config = dict(
    n_layer=8,
    experts_per_token=1,
    moe_layers=[3, 4, 5, 6, 7],
    balance_loss=0.00976,
    balance_bias=False,
    init_std_router=0.0191,
    norm='rmsnorm',
    norm_eps=1e-06,
    optimizer='soap_variant',
    lr=0.00911,
    beta2=0.95,
    steps=4773,
    dataset='wikipedia_en',
)
Below are experts of layer 4 (counted from 0) of a mixture-of-experts language model. Rows are named router (the router's row for the expert), up (a neuron's input weights, with its number) and show model dimensions 0-79. Each number is 500 + 50 x the weight over its row's rms, rounded and kept within 0 to 999. Numbers have three digits each.
Before each expert's rows: "comes after" lists some tokens at least twice as common just before its tokens as in all text. This comes from a sample of Wikipedia text that the model never trained on. Tokens count by the router's weight.

# expert 28
comes after: "(", "in ", "| ", "the ", ", ", "- "
router:536454481390499480487432576535457492479450513459487567469459531509532557465539487559559484523525455503482572489441516546495398523468486506492499463544506445492472530487494422604501568493491464461549572513483468546532427525408531497434506489
up0:486445502557552536456561425540492573485462593447494546526581452575515502449597482454533457392461519446525397528473487561546536504467468535495490527507454564433515454531517468543447433542400458489540526567473542503536463501520406511505513458
up1:607404502448483456491499612441471461438459480484440512459398408550498541554488533486542490522503465423545518484448577462529402418505628503459550432497496465550500507519530561498473568514456485515481557488542425527526427560463559471518554482
up2:536528478524496515461553564497472405440567513416441574552552467442515578450612546520483472492508466515538522523478518440500557543533509468395537441498495578516501577515457473515528491490452492566532512437497522474508470568395518430492447530
up3:444525479484536506558562482513513445512474400445533534553494460493505480443549520532484441503383474457467549540467536434640501557487550422537499538536598398481513482506562445467502508488470440508537528509550488437613491504439535507559469514
up4:527516528504560518525471545450483430526450537581462402562483508545496505466517493548607445458483576478535522448481378520557550640508568521501411478524511502568447453495483391494509463592533462455436522551512475441529499548382539543528484513
up5:546467509407548493528535528525514504452499544533489614465574562561550528456470518520489487392492541419552479494466482559564535515565458500445559498478528573568524487594522504536433413540527510456526626455474430499522489515497445526450490466
up6:521408514513462539514515540491472578494435468526503505549570538480516542413433567458577465604506593524515569516577496459529551571581507573601555465466470505384510535441588422510447545469499473475500488558520382435512483534496527494501510540
up7:516515482463516561459416512516521494522539510501485472561578521554517549521466567466541486516549475421468408535466575537481494590439538578530494526517429509628524553528504487620482538576433546487568502532553482500494504546506576559551549429
up8:541497505537520517526531551505502532515565575606508511469510457395526495518539545451498478620479430441556504530509542553519472550445462444466542488538568466485477507488491456609518482501485413492577586561508521515459441476432543472491526459
up9:518477530396500508517479532508449465524401594489489570514485343530517584441523498485506516489452452494512460459519565480543566422481456524561495500459416546432554408504434503426441585468507457473469490499432512578401507559571452561485540490
up10:512529544451519465470519552519441513598600449515454417438559501546511592473549487565553473560489468478500574467470487456406421510486501396507505479550538438489426451514494515478497437515427446515432484468542381466519465497481493471525561444
up11:478511495468532493423440539531489524501616419522479554483477469488512528519511519512533467502567522483471498558483493511466488615373485406517458473580566567506513448545444481489565463511466439477564451383540460570442397504400625451510500470
up12:506486518517530550541560502567474507463554492558469462560633513500531519470445510452465516533564491418522426496479515560521548451514567544564562502515467542507528458534477433519424445558497468461530456415478513430488452491474556548449474443
up13:465457512493518506544529595557487365584512438522457470572447460535529523451563499519470454471488479478458506457563472442556517443431464602552553510535475557643564478479576509500558594464477512502573544510555441534532499476446422493466536486
up14:461557542590559513528504536546502501567463582472445486498518603525514545417466537556426498556512470541501353418516467546478485594452613517485543466524462466526493492382486556449446484444447453456520507462540434466482466489569437564483508482
up15:538548520505479551457484543534433557470489467561476541563550527476510573467461507469522467456432402523419353652481427466489570610535547412528607497594506449448559455447404521533499477524480501450554397522493540467556505542518485423471499503
up16:488428515490499560508480503490478451407498539717478572478468539514523507435455526468474473463475422443547474405535588541584603513496478479565506478491499527507491544572445362419478531455478458481560501537509505491480509455537505491547479527
up17:560465471536553511561501520475495504507486552528462520533539506467537481540498563517485419471530558490452536592463571531470445549421483462475538544530422515492425579584520549425453516636522437513432597439495488542476464478490525501443546507
up18:492515449507537486469455534459451515474479478351453588523394547503533568514481452645605484443485616559493460498561501392484502511506517521473569410513509490480467366512510564472410520508482456455545474529510475432525477498502497483559425480
up19:456502500417502510416508546485477482500505549459495508537512445499547569484515503493569562440513539505550562569493542520428437532474553554445458530512532563527517465549517534492508475577436390411557430578531520573496497500595410541447476472
up20:490496475500484550604485504472509462503484487483457507538488575553542557545465499513546490391616512543481419493467557592476435490574445471428501443521473486558453465481595497530546476634537533474612579468447571449570455513528494538489568451
up21:512411484443484501491424545460519505557491434418526533491627446506576434482536498469460498478560474464422435514508571598527502516477543478485524532415461434621452474564469439477517506538480503495580526474485471528472382495425480449448536510
up22:507501516474495465440556468551457634573512482371510493460475578509506574490574531460520525512539450558519489424550512481567389480528641527534509537534567514499438479591603497447466507445418406487423590515499463548484483533554543522475517415
up23:549507525510522472417468490535468523469480462602456549475453539394496523462447501447481522612514504522503528377537516431582391477479417512537561486547515550461450601503544499407438523432468451467498500430518370513422460485533525505558464460
up24:513575527480508498539422539454472577575398525445412517543356448512512534497464529556531452400495442488513591579443518449569583465527521518432490531598463465552543448486454525496484603566426459547568493549522512497505457514443401550514519456
up25:509399509462481535552553535552497474370506412525448456527397568403544480552453522500460432383569503485414463543463543531538583515410518434417502487596449522534500556533467474506434482479465469478490604401546553556480461493503468444528463502
up26:507537503445495517539495503570455480525465524547498487581539570526526514399443444633487526495448464435536425494497534490489522505471517560518526486568526500346494522535485432460443456536504419506436553553523490441500491481470586502501441558
up27:580402448463548469499465505578461588474574561415472489449500487524487483489539535489541527520439402548519514482495450488471443562462560464419568524506478487543561462536486513491366511349513534551482545561465433487456446558475471530553504488
up28:475513544441476571504545516437467404530618450520520504483520536527524496504539658482448488451456505400534532470521508472599497452491602470540492447537510415525547562430591571478526435442447480466481552510508476511543492565579594514431501445
up29:543405498546510457508454520478498419455432463455478525580492455532496567495492537434520511522550404439582505562422497462531480491460487526383516433508470532570578571515527470505512524486470498522605417512530525510613448529427497491453510472
up30:523510511510546481487485488473526595349511547522505599569468533485532493437533485483395457565515472471465521551501511488464407410560530443397582468541527468423475572573511516485478437527379493459497525477549553495509509538517480508405552471
up31:525487527418490560495469507471471435448422482587515541533534525532505541504517510554462468465463494544537504505499559544533481575439458530428475468430485490337455552537474452540489533449535425475553563475436471497410488475512457536476508519
up32:502470517453491475497450594519437440561525479462463419514508427589524562512517538502555515490413419452503557528487539573499466531449487483487492452446480471479452558454481458543535547502556446535471513443475541635374521564475558479517642490
up33:498457495419498453511499571468431448552568477424494429484456402584502559470537518491537480641444445448494564503518527484558506522616412543440551516475548499509467513430439475501497511479522490549563508514492461561447449531447513490534462461
up34:553454485507617489530506517466485501467478541463501519566523487511510535473443492485575435463414428475605575587590574479559523548502473441542479469490484535527488487563455420463470512492552445514603519475492529540501487459428580549497530465
up35:552460476470460518479556545528504486528437487469544479540521503544561581545469535504464465601529378473552422467486530522510546468547419495488585478528562525496514384608483465492509551562472444516607497553487480489525475510408579495531520449
up36:494480484428595497482413514540501471459472432547505585544486570493517492511438500531461414572408442458529523569509542520517468524550456562484470458474490521440429521567544406564499584558547473484562538449542449482488447505471533472464535492
up37:531596473493531516516541559539459511482434488467479524521529504549521516431448544483475522577582413463511542424576514518486466507512458438430505482488515538504480522509581560568462522484475500529456456507508505561517458474550420500443529486
up38:451417506403541511365532525492471564520493567487513445575575467612525528426512519504568566539497531488511512466524502520510448523460500529459492489431537447503527527472536438552459515526487457476416493670454391481440471571449522554425517490
up39:580515441493413528513455544505461583447560473529556658430489590537532423498418530464516518489475542497442478373546462517520430512449452522461550446514510436532466611522557574392418522479467492487521458502479448572441472518506492521456502506
up40:520517492451515437425475605445481462442551436565494472480399501485479528539435477527491465683432520374489498483457508554520445515518597417481520449573523435529504505511496584423422546411424455550446455527518487491464506542479506472605528480
up41:513448454423516492521530545535485531487496438557506494436416629515533501568494563520495430574503449500488422562418480473477430475489564497463447424587495434488446549518434526436553539497467471555482631471530512512607447572495525488541535509
up42:515466482442589466570457534476483572594546451542476498533568459509546472467575510559552479497444481500501472520509515534471575449519549521564537488505582440543467453521417430572553532561531410509561467518482458437351478498418551578489582471
up43:521466540466483533542496518527497509384491451585550602489447580497508494593484530511481433424533511544439503526537586513587510523498522454497513480593517477454518609592471421455453540454445516510588619493575435532561445446528481519492551538
up44:575457524513494446464442628527463497453511591443497484508529441513512589495566498466470438612514408475405578542533561465516494407575434480507555505531451550426454521475464423487502483433507510560562468462469541514517494478507517505489567469
up45:463500498506545557468512446512445471482579532551461446505532567547520450474501531520506470481509510472523519569566519459442467460478552495557581441485499507490547408464513442542373409594442458505556534589510412556559482545449545515471540532
up46:505437458452525495403485529504484511499528560435527536461481517482544511441490547426470502445499511392460445531493553552577519442469543478528510485466532562528517415504490533554427521505472412516498482670537439459570448532426457576501445498
up47:530573553409527540477382552521495487509480520532510495639593495529501486408483484512467478463441558446538475444457571532525499666457557541502551481523447488491455507473543468557453569494485407525480554472479538594475505478490444528544481486
up48:510462464496449499483462553492489455443429541562523612514406529456517655486541502505553516449489476514400495434529506504533474486404554578438455493538526471513427565605476573566508612460478484483510501501481526565448409581531553495506605543
up49:492468477441505555457475509507529601547474463596490571494523532523520511404474486558611552479426576517555451431545477496551508502525535393553494473545497462556439440610502570461474414494455496480421357515478436575443507499568498546476478394
up50:535543468470569464455444508523440438526514385630430400531489635600526496567502566478468530454417541492529511410437558442595587500472468561484516420474515394554557556521477474524497449494437472551473503551463417457565484492508550495482509486
up51:481542490519535495466575519515476493532590513531457568517540484535510566514595520550544482599547408532445433393438583416517487553489426453611554508495477549482498494536466474474439467484482442481601462551424489446522502443524481528493522366
up52:469517514498494519391505451468443456588505504570529455503529592464494499368533457471569493493403554415425444500577573485628505531557543561554476397491467507444537520497519386479429481553462569443481494597534510538538484545418569535417488521
up53:542411485514481508439522528454506471474492519484547519454438524512522482520453466463495499551433417533481485489521538434517416458505546591593560536557468531396422583492556490542522597494535486481515520520403459461443441564503466496550551473

# expert 7
comes after: "the ", "a ", "and ", "to ", "s ", "was "
router:505491459484521536477500491437465552444489487554432458516542461536527468510470522451469428492549471493401524591517559516527455534391448508528534413572507447486506541544521503525540533507482486492413458365605463434554487475453544513467600489
up7:515406480492461511503494499555432533566479421534513548457594541492527469470351465485516434404433589493468528454500484479549514439475471456532502478530529520466540498630518514561461492420488488530540566461606424502432478529529521513444592491
up8:530505522499555470502486536385494469558497527580423463599598468431486503494469508520450371486488517470513544518477532430493569551510596479461480442510421481547572491480533468419497499546495461512549454469568503535587525467487564549420523443
up9:470517481454527535490487521531513530422536499473461545438548367493512527491572488523546419500537477418484463454505524465626439512571503432410534437452486527542473413560466493510534497541515448520480551555542501458497512516448477533558380454
up10:500412492466568441543462542531480525529559458503440510498448540601525499510482495572572455456480439457507468494426511436501620401400479563455516481434497496480460489492448521615543478500455484441410473460455536559566461546514465515572526521
up11:479482475453514518459538468444489489494552592544484408519462448528506540449457568525586461526545496507495499467578571508487531522456509430528572451617523534528548478572502495530460501520437475433451438459536429497521509499502547498520533479
up12:479449455368513530427469502488438518514550463536410393405485496568528454477449548492508568461528533442447462613531531492465441549469441445501573511477525492524507478577529545536549472544567449470501493517523530612623492465434437515483565477
up13:499506525441521502437501462411436419528522590498424493444420550535516468443506542470487481544525487524487391558561526537491458506490530498557567450484485475461476455468466618539337505509474484454542506489467529431585467479514461517529475403
up14:467501506513516527459494497515493462541569487586517530457560528436515541454580504512448521529549464484423396389490510445532532520477436456453522459572590425455487506402623416467435570418435499476448597484537478472571504485477513530470472467
up15:526478532490609505488460489537504509413482634538469470476532529580506509546522510547600499524510474475538539483532569499475539533499529465524560460546502535482447480418451482511523614481484416471401447476471540519486472529597515460486520442
up16:573523462558473415473499525451501547482506464566450488493463496494521499517530568438521373546418536555472451531513457431564478426502547522491503456563460555530473479492440394565417408454410484492393459505512550453547491531503478498463529558
up17:458601448390595591499456484496424461532514458491509413542479582536520571481588542539497472428585570514416512555381542548517458507468462541455519500454450466465569559564437542505517549515500500565568541450479505431438439529506580560485537471
up18:456502473468497491597474488540488519502471406536480468543461534659531479470488498536574483549484509420445529539448491511625532486442421492496501435524514472566433543517425514471441449506490499473470428473553489433460459478504555527461518462
up19:450504518583429538543534522507438396549447490538537468432518501507496468522505453502554487477555480456570443492487536472437460490473509523572501489530513484502464498541419435515564581402446484480504393456485524439529455547497485512500528443
up20:497502502519494515413485493355468533468518431539497532457431454510541463545599488539474452473445449498483460525487541472528451457464543432472565536528584550440524418554520483464540528493546511529494497416544599446563493493519453435475588553
up21:533528498548496493514493515488475411513567503554436482467500530585529393457492527558505420480528508472509472674460499461565512611581506467475545535546494445494482445431453577491443444495514453483561531494481466394559479493469528488433516449
up22:517523491569551481549509561465503514508565525512440535495505556490532462568394499451510395422495530526483595485526506448529414482461482461450434506499492565581591556474476368520455498521481455523541529536577479403471510576492500492529520528
up23:428544465495596490467524505535493479493517514518437570476508523376517492486454506430468465582453468518439437508527537473585503455469576465477440472608506479492508550629560408573521468437525503486469419430556395515460510433451507484492520473
up24:502488517442529544474535524384493477492466564581426463545559521503507458525454460510492419505462540517494511592557499440550456583516532460484532445491496434426554525524420412554507483552508581431512558473460420454511453525425527501491468495
up25:507513488494463504425510516446477545426421489597435494499434540516531489448604547523505417510416465463483395488478577486446558426515554466462526494551559500508457354529486529554510481451441504513482511577510471437599495495474574455573519517
up26:507467552494440549473520507484512460574460597413546537471490438471489488483511525529454495607446460392444537566518535547492442477457472531481498455480465519546460442452569488465558571496497473467447502421483456557412435519433611501521439515
up27:532544502470475474502434529592461467525464559509473556478532455489519523402533479545491434486533510482517504489516485501438559543452483532513557468543482457457475444648414553528546456485470552472446556461420504492513486507604484524401538486
up28:569413468543428492491471499517508609443449578561547622517508446603523444471521504453438492518436465484457488599600508453569450387458509591386544416527476523447464468487457456471514485530495467436539579455540555452435457492616432474405466484
up29:559491530446609394564486466455486524414437562472468470568413456518534487474478488469537492618411499488464467523511550564502513456566546555572555542490492525484516480552542493543528655403471478479438435457497425454487525523469475553542536441
up30:490464506380581536565468490526450487580429618483491463527509430558513516477486520554474519484612420468513538504552475512455566471461513541539520520519439590413530536478477447442474445537536479534515564557446515543429464503544397533502472441
up31:469562496501581502504468513580440469552453538461496458476462408566497504493581517552484438520466446468502503532459519554496472480465545541473517432478497457616490450487469500504478523579459481508470423511520468451397503597517545458550576581
up32:478463492512539447593489502472508489377558479480482405614538432553515489499514474514606543586448502504498425546553554460448470587425527493487487427520436436434503486490425480481441515424496537468537466407481584501580497546464496526528507472
up33:503528464469467461498429498514490498520431415485479479519480495513523478455584563516461478460540454469475503479376473599535495460462401602472550442539438451471407437473504505451532544518503464474466375465450582571509471436499508500475485502
up34:513528529493493483548481493497485524553469450544566574567547630507504492476512456465582476474497586488438582479490506542536518486474513369460540451520493511537406531527438445443512486439410464432494557453605487616528466554484555520432499496
up35:515463493530575495478469530516533491412609533561451557474454592399531487466531544522542506503413464522447455507469467455541456430510529441475584395502568528484429489529467430515523414500468461415460566463556474484500463492441500512488485524
up36:500520486429586559518536525525478454430481558484471454591439449438518506416624467459471495564558485453549521508480520483566506505471529613460535458453424554575489499461424463542499508573446484504505428557510522590456483516423454543520541521
up37:569409498515553476494436486521458555475525422565474547537556492465515427513369530467462453494491512591520515481551606540505514511465451480477480481473564550401577517515553410539537520460477452431517527419596449551547497472469408541529545517
up38:465545505450547523564468516433457496558452518544532525476476446478513474525425477536502374444554515520460585528516577461484511587458546479436448534602511547456547507577507431509666481442467448504510554508542440567540498532478457581552639458
up39:492420471425505541492425489560503478482565530494527466477509504574503541415519518514453516543475494460416515408428560545491499458429481427498545520549482474512408580469530488565519576398415429496441570529510490596415460424597434499492424390
up40:532461503465524523513471479558471464542545369458446661457506541471539546542427512530499467471552503481555472380470504564475561357559454546592513487546452480459464533478498542512475600494531526500494510534498503437573475539575474532462527485
up41:520483505483519466499470547517491447476468468455464469512556498495515512492491521459543545555529470485434477542487477529555432495535495566519567464440480464507464394412429503439420519558544464528516432562476490522410457485507493504520409493
up42:475491492530473549480495471431442483526557572526497475493480475449493476445522494552460464520478503483493520543534514430523540567494536495525500486593532497362524530431583494452328520529502473498375460530594568495550486450561564540496504482
up43:510517470488539480436521479467464512521523544575518576405502536538529498457502546469590505469569526567406435454586453530528561527583475435540539457532480523508417476502418565553475472527409514407522576523428500445574483456494521447473405520
up44:547435484542492500531495520562502499468540561480506430479540608526528457410541511527600439501559461464405528481497461478554486647578527584448521446574445526541419497531501485607535496596483483479536464526497594596480472507536528488494430472
up45:472503516478520507513486479400493522453462510602466470500416506386523481499546489494511469531432411435485514525507593565503509579514462473500569439546500472502466538457512503422459474519511557530487465514567431519583482456416504606566589461
up46:484485500480531499409539538499488463475483482557542495608529549515517476442461527557561510522512576396519536571460505558573521539564440408468588504444473447498435448537518443488452516473560461465504481483466535545567454506453493413532473547
up47:561426513449502521489514502475467518402538582443452523459389484551538489547412503540440484591489553431559490522474558521528401373476468521545587391540557526450506577490458496519489467500498472493531466483629456447528499533560538554507467442
up48:544458474456484575478434506595452623440438557500481448547459474632515531447442504494477442484468580587474420569517485485389504381552565449478503591571518483517431419554526477484537473445497536519486489531449477419527464500472464547529414484
up49:523492474421564522481474476472438559425498484606428533548447381497522467523540522518496440545442503499474492492542552499440515517456416528507549481545558534601463481591436513410528532578484549532446434462513424414578456538485492484523598528
up50:451524538448510390456516525488420504467457471515435449536551417495500523453462535468449506512536496470460430545490489475465534589519518470511426424511447478515545459523459542538586439453447546545454475583466427471563488519461620524580504488
up51:457478487554435472546462480552526477474550434466551523472506531391526481473613451493505393483511469546504460478465505469461548558461525471477549529598446524465422521607494506501494439483434503492492484493527549500511453492595543498481458536
up52:565390504570423492520463495559470521416521480554473569531452599569525514484396535510419532520512486531583522527524531517548573464417443547548500420536513520479436472481410529437475582453478500473550504407482395586526461506491463534439479505
up53:533416501409521478488463518482483510522324558498468479429481432609524501503478565504555513500532452502520544636500595558544468487488438554605504561520513451533431405531569508492529527423505477524419484516406419502545505515463506517505519466
up54:538454549598525530468532514493530449600443582420501462546538509443527573463459468463407446569483469409474563505509525486519523470532558521450536470490452479425491510538596475503487442527466477536535480418572508492500515526568448553474446492
up55:527439490448545469473432502452472531432523478620423478531517457509525476468583521481477467593440558413472536466536598510444513470513518460587505531484459544463570497516469411429534520600498514550532462430541489503529489471444503502496513465
up56:431564475516539545501514504535493481449559536532453424503528456455534550523632493569644507506547495578524604544488498475521493486485594467540473421487505510604474564404558486482447538579453475554522591573413450514453488523555474521538426449
up57:549416511468444552428498480501473533419486507491497459490495580596526493440487503496473488418513460508471431528483512556496548478584450476448470557482462428525482512476591535445444443510470513534513551535471547457515455466526445559474515438
up58:505480492381552551420402495416481536447456476529474519547536465479527397567525535517517464620479564446417473490533576485430477482524525488495510364591521552483482514542430422441577553467524456537427563448498472612563435481439472471484470503
up59:521549474489539568457446523528497483613544478583468482559578471508485485510527506476446392495517525559429559449482565520459513604524486397391574470536464522497491585418484477509478462511466557365470407465568403414529475529526517588439500507
up60:471562511441519491511484519471449458525382499437511508523402472504538490445453526559491484480492528476425454530526578404497508533476512485477458515565440515582528473585502511524531638499561530521391525539462481497469436468411476611509487517

# expert 30
comes after: "the ", ", ", "1", "of ", "in ", "0"
router:542469471487487510445486534548481520498528554492475586541589557550519521513508543544573466570565468499482565565590561473516569578486507484437481479520430489597489513533585487543501493603464483499529371425515426519505457563419508532438533493
up0:530555558465543513531581526448481458521515565522426448486482462624536588467574536517569499484485573429558608522560563523406504547483523517538488451459441594454513474489545528422504447512455515484477446431493428437482491482583491555519517452
up1:544508483464498517493534506547492554535581607533470510519483427525505539406513578468505402493530471477496532534550503527509486563515461527481486497496453606499496516544529497455533531448450507452454410578527458395448470568538457559496454378
up2:548474515570576464505479484435489464440540456490475531538511498470543465456498522579537504589479393486582465558523515552494471528467519585504529450502551531569444456459511530491429534475435435493508550499485425614511402603503459558522438429
up3:533584482492569477535508501517463535582458482507399534504520544485555461525516532568523515507444395461553405445481535486583531375443510462446566445510461517484404435460479555556506503514399568494510532436481466486464436454417520482504554515
up4:572595592529483513372459558540460503483581527604447429502532535503544531488543540518554482562507451515421563517604494460518442533431557443512560510517513533480577488435476434506493492544450465529473441542469622534514447535515538547499521524
up5:436472481445565507474483558485473575447564407530445506536474548536526572524593529494560456433505442506510454479549538408458478407532505426449541457543540459512549533531543444597476548525402450445487520516424471555496424556557518522513486441
up6:493538538586455596521585485482457494355479568577468542543485545468542540501437543487552461577459466466482556469461520648590551451459432475456557466489480531431428522544529431520490470575475491536556532471491429497466473423532557497501470486
up7:491485486404469483479397531517442544462500467510471430466460509425529510534470553483546462509512451505479519543614546581490526474510542431484517428531469425556436423539492474510423613473498528430559525375562543449459486543424560561504590427
up8:541510529473484568544552509504466484466484566529444601582469537569538528492601490584477512520444485453533512522421563528558488504447485392471500404523459570447442604479651443462514504485407461493511581518453439511516458521506521478438516448
up9:491441583438563498538515547463442512453596484454448551475499567556532553538563550505521462505472474520444529537537528596526442550568521503491509468469511461482602517502557522481574529479418412466443500493484453534505504528537511487491433514
up10:542399547468429533530542571549476534439458571605498619545489443332545562494520496467453455533516494563473432437529560506507529553480499502485549435483466599479457510452485498477461539623450478570526553554428543505467444566459561553469488486
up11:504533539517532504567370541480447531541443467554464456520508387445541557436540547471496485506475485521461547446534558500509558415521459468501552470459500533527438408498502424491423598539489430478580465489522512513459445560415489531486523528
up12:530525498449529503405501468484441465525579473575436556536483506508550466498481473481596417472440512465595432538479505371578488527470609433504512455524532645516490453485449470379493542435495520507562501462532517558517420494509553472433592507
up13:546431525448518466425386547462493500455472473506453564504523541495515559459463540529483446534515476434400525402574589487463523548502569465504506492494432511607608541484448419398474480559516435468473519507486431350485470610494409569536532460
up14:481581570390553557424458540568478470536603638509516557457506512494508505433515552484516476502538447467455413432494543527530477508492456455483519448543415451472542583424586360480512487508464571467472577438522485570495427543437396582506501487
up15:456620506497508495453535522552492454535498459442495602497573517551530537491580510580449478551491503440492442565450576527475508500441488433489536469514507496503470402546452387483590551562410454578576494404474411432522484574462429558446480478
up16:481408523455533464547517545475502486493537457452502474488420518429534506542478563497498458521552422448424384492545539606565481429467561563484478480487364486467500443501569514504447486494502477438459463439495544571479442541476436512470538437
up17:504534429535548499487559492455484508440577416554517481527594553534535464515494517523480436449481491483516405493554571456535518399452526435510444458492476419526562417544502399551509503510500532477480519526513524422496441540541454546439524527
up18:583460477420550482508550535473469447505464466459512496579516452480575509455446482460450459461409362480540439558604474496535549512436538490526528418511455416444490503530452459477531515470497506467519501458466533565513455473511496535474578449
up19:447476463444488517557493557544437508491470543518501564489588487473549547563521572490509526482496408502443417599585590440504482439534517421490464425581531400491466417529440486463578506449484440499586433447539498486542456496483482516527505427
up20:537543548554458486463490573448432478554489598531447386542448468444555510402536538547541415448451500591448431461514563500444570517471472529621510467495460583499477473456426490503529443446474418462542473471480474461519472560547449560471445483
up21:550473536484495491488491564463447543452550575452441522502520572485551553600583559493504413500555557517445459517469548458470439539462514512434461512541418492500439488571541506521479546526441490551484530480507436569479472562430512543341561482
up22:590566502515468531521565547582443507448552569580558520564473438573546519449458515573481502476414562533373483513517581512470461497491500579476587448548507477490463482519500484459449573481470521525499443482557479481459422527404505603480401495
up23:533565524525498541474404492504513553561455530541462549579549436444563545470575539503569479421508450547435432460529540457613410494466484465497517458469475440522365559493507465556471518535462477470418474484517570488521481545506475580492481439
up24:463478491487463529414467552452448505469530500529430484523468535456545487401447461589546470521476494520523578433516487494563502546493500443596456421503440411466538456519485481502448501472467536500365379501579480560561514497428476564484493457
up25:470453516437470477483539551495471510491437443571410540566498531502512505486482528498484471514499421494486532441536506415512491530454598479575502490515483537462502461484535446544398609506458513535539615522518431388515488519414529567476584426
up26:556529557383591516543486569566459499491584557601485458566510521547542573470506518494591504566465435485425469487607517544499515375495546544498564411581469477492578536473589477500503416528437450467627465566495488535475456478526467549509573467
up27:531493520547508526410552573444480420510516429476388431494484497544535534504551530525579524503511473436471502382485576454463516514473510499550498442473472467575482433494556535447468441499453494455505407567545443386402512576432564500467593494
up28:523456527488494459443538542464511478496562600454483419531481458551521519479487491476503481466410452431523507429510549522480656471529548477473543465505466556440532465520515476559582563561467556514570590508575513474502467468488570550474450444
up29:473508541539515547453520559571423523531437437447547431553539529404525475468570527456511514507485506504493567577514477564514545537514488560560487468533510430597484457545489492596484516565458430474572526467509530480531487546397537548468438473
up30:574550471536527478628508494533487600471461488410493591507524521503556572504494563515534438375447501534508475505526541606560393496471483506488539472501422633519489554592532547497477556529520470478498485464481517494493470573551470516365568483
up31:521454502517508478442426530443481564485519534484447524561523523524507572480449559465626496494401474520420497468492524537578499442385528446449456465554583439514533499495456476560451526551441493529467470593576458533521464628395530497531524465
up32:518512536528519501485475535522465451434523576433507383482466533503532545510427575473518460550514454443429541542547571520512403500450473530451475471492448451506389462528514483519357515526440528459497484548564478641506453473461515585453486450
up33:496497580600583524541455598457461505515514534530442445490497597492526491468444531467497470521546405477575485457603501504553506467511489440535465449497478512540449446509543456579431441610460489541463497421492460509394478491469525482547450412
up34:493473504473408516537492561418491541445538548478501474471499483522543505392567534506540481413397519494494433433476535560549497518443564506504530527500505472551391530475389408460443517370430518492571540461534461499583416534464524540423545583
up35:525499492578529461450498556492468449510516472550510533536485516496517513490510515514578452515456453540532537427587574486556424541462580352442552459535480568494482495465557497431434568460449449521469539457479485609453490527525483522512503473
up36:528504508579481523533466522491473499437554552416496573506582521503509561470480567497491508436490470480467574619507591464546479567437490518419547485545429492474443490537586555495502587454467446522514405565559377621489470537514535547402489394
up37:576483490508478486455407558528481518442463538554488548548515468450515530423494515474502494510486571538415555395524512495530431465439549562445449513461406551574437529449473487513414551551525490477523478569483468528403451673495472522442561484
up38:551498523476474499563510516471504513469446480595518549565506551417524461483444505540504468525470432514529617571528529542644526496536542542552496466586538453542367431480487454444456487483425466469455428497559523567458435543438439498521468477
up39:497505506554460448520476554497441521504490463432449472547458437425533483519482508487620460473546414462370507473482523500591485447450528391555597436544408487520538435494522462564477518463493453540558519455598451476559499515495496409554586516
up40:468493518414555525556542579550465447547575517502468469506426517580536615460554596469521482545527412524474526422491509495512465524535606510473600519464389471530572504483493448478506415545455503433501507553496504483468477645497487515421511442
up41:512467482458512426566430558534445593526387486534477562495514510527542539512541565485512469447542487542538404502517558507505400425382553441485483485465474469483459535450463470510502558563486403558493675517469522533510468526574402628494542514
up42:485474503492481504531500542466464469549529547505412490543520464558506544537431487475530438467569455476457500514462584608597600532520433474490555420514531441501580485537509544511526487451533486542533548506599449392541426566416433579561493426
up43:541505493405520523400438505502494629540425479371426559527583417440507569426559502531524435482570403443520557567585454377504545520463559436392533481487456541501462476503439503513446505491514497447478507580497538529516408529511435482479508513
up44:553578477493519519617466551580507499469459555505455523494435570437528505447519536498546406440546522536394550441487560521525406477454422519472541472581517418516517514501500540480457634525488481497581394502539457481496457569502573498443548436
up45:519579490411474500545505500495483464581594472486488570490448530513534487445517538551548450461461473597528457467514542572594520433493598506544589465600471487598457445511530450476491569568484451372470440543449423467585438511476449553466595444
up46:470498517455470518527503538539419539517467503467458538447500507577546589516482519532495480456510447558430545504514569500496504517527417442463540458623463531566515460557508471469468523468495432535535456491468412600534448550500482509473483479
up47:593462546510572551493428576482502567516450552496433551434551459489535525480575566492510436510513500542474446441550563460506542399433559463489478500538543576479603519458573478537386505552476462490493437532551379468541481560493556486512392475
up48:538463507586570501450430480558433511438618539500472499470535563509523508469517541505450498478493430505420422539535576562514555526462549504536427493470495509434431558417583402476486470524468461403540547402479460511523453489538457488613507506
up49:495488534533462482545469589545525479527438461495531549496417489444535472596539609589526388518605482500533533568469599563498547417475445531453534447518485475615496445517463469476527566559486482458502557525529542495571441544427482597492474477
up50:513474519474514527499435525469486522482534540498416606531461480489561541521598600525489512561462410517467537455567498437562438520503578469522475402549528491506459488501585542555497480458521434428529542469509518475475428507548582516488495468
up51:514543542513466530478488548535484495518451558528414468542503430428520646457494514519581483502455503501471607511565509402494563510520463480518545470508410592490608469465565497447433453495522476382448455534549479508416437459538395500497505404
up52:519497521539524579488455564471481496501489446532509537533499525535528476375487550479509431452478534552506386464583565498518575550471525452522484467505419565489473549521567572468496430411454458507574407570496478553495460478531523504446490430
up53:507547518572466471578499561418462477468548520474488602485532486453517533488349532437525447468554445499464497456538547526487463392460512551545575460556425458535532489475487491512560536511451460548531558578469473484448484559490466496405583539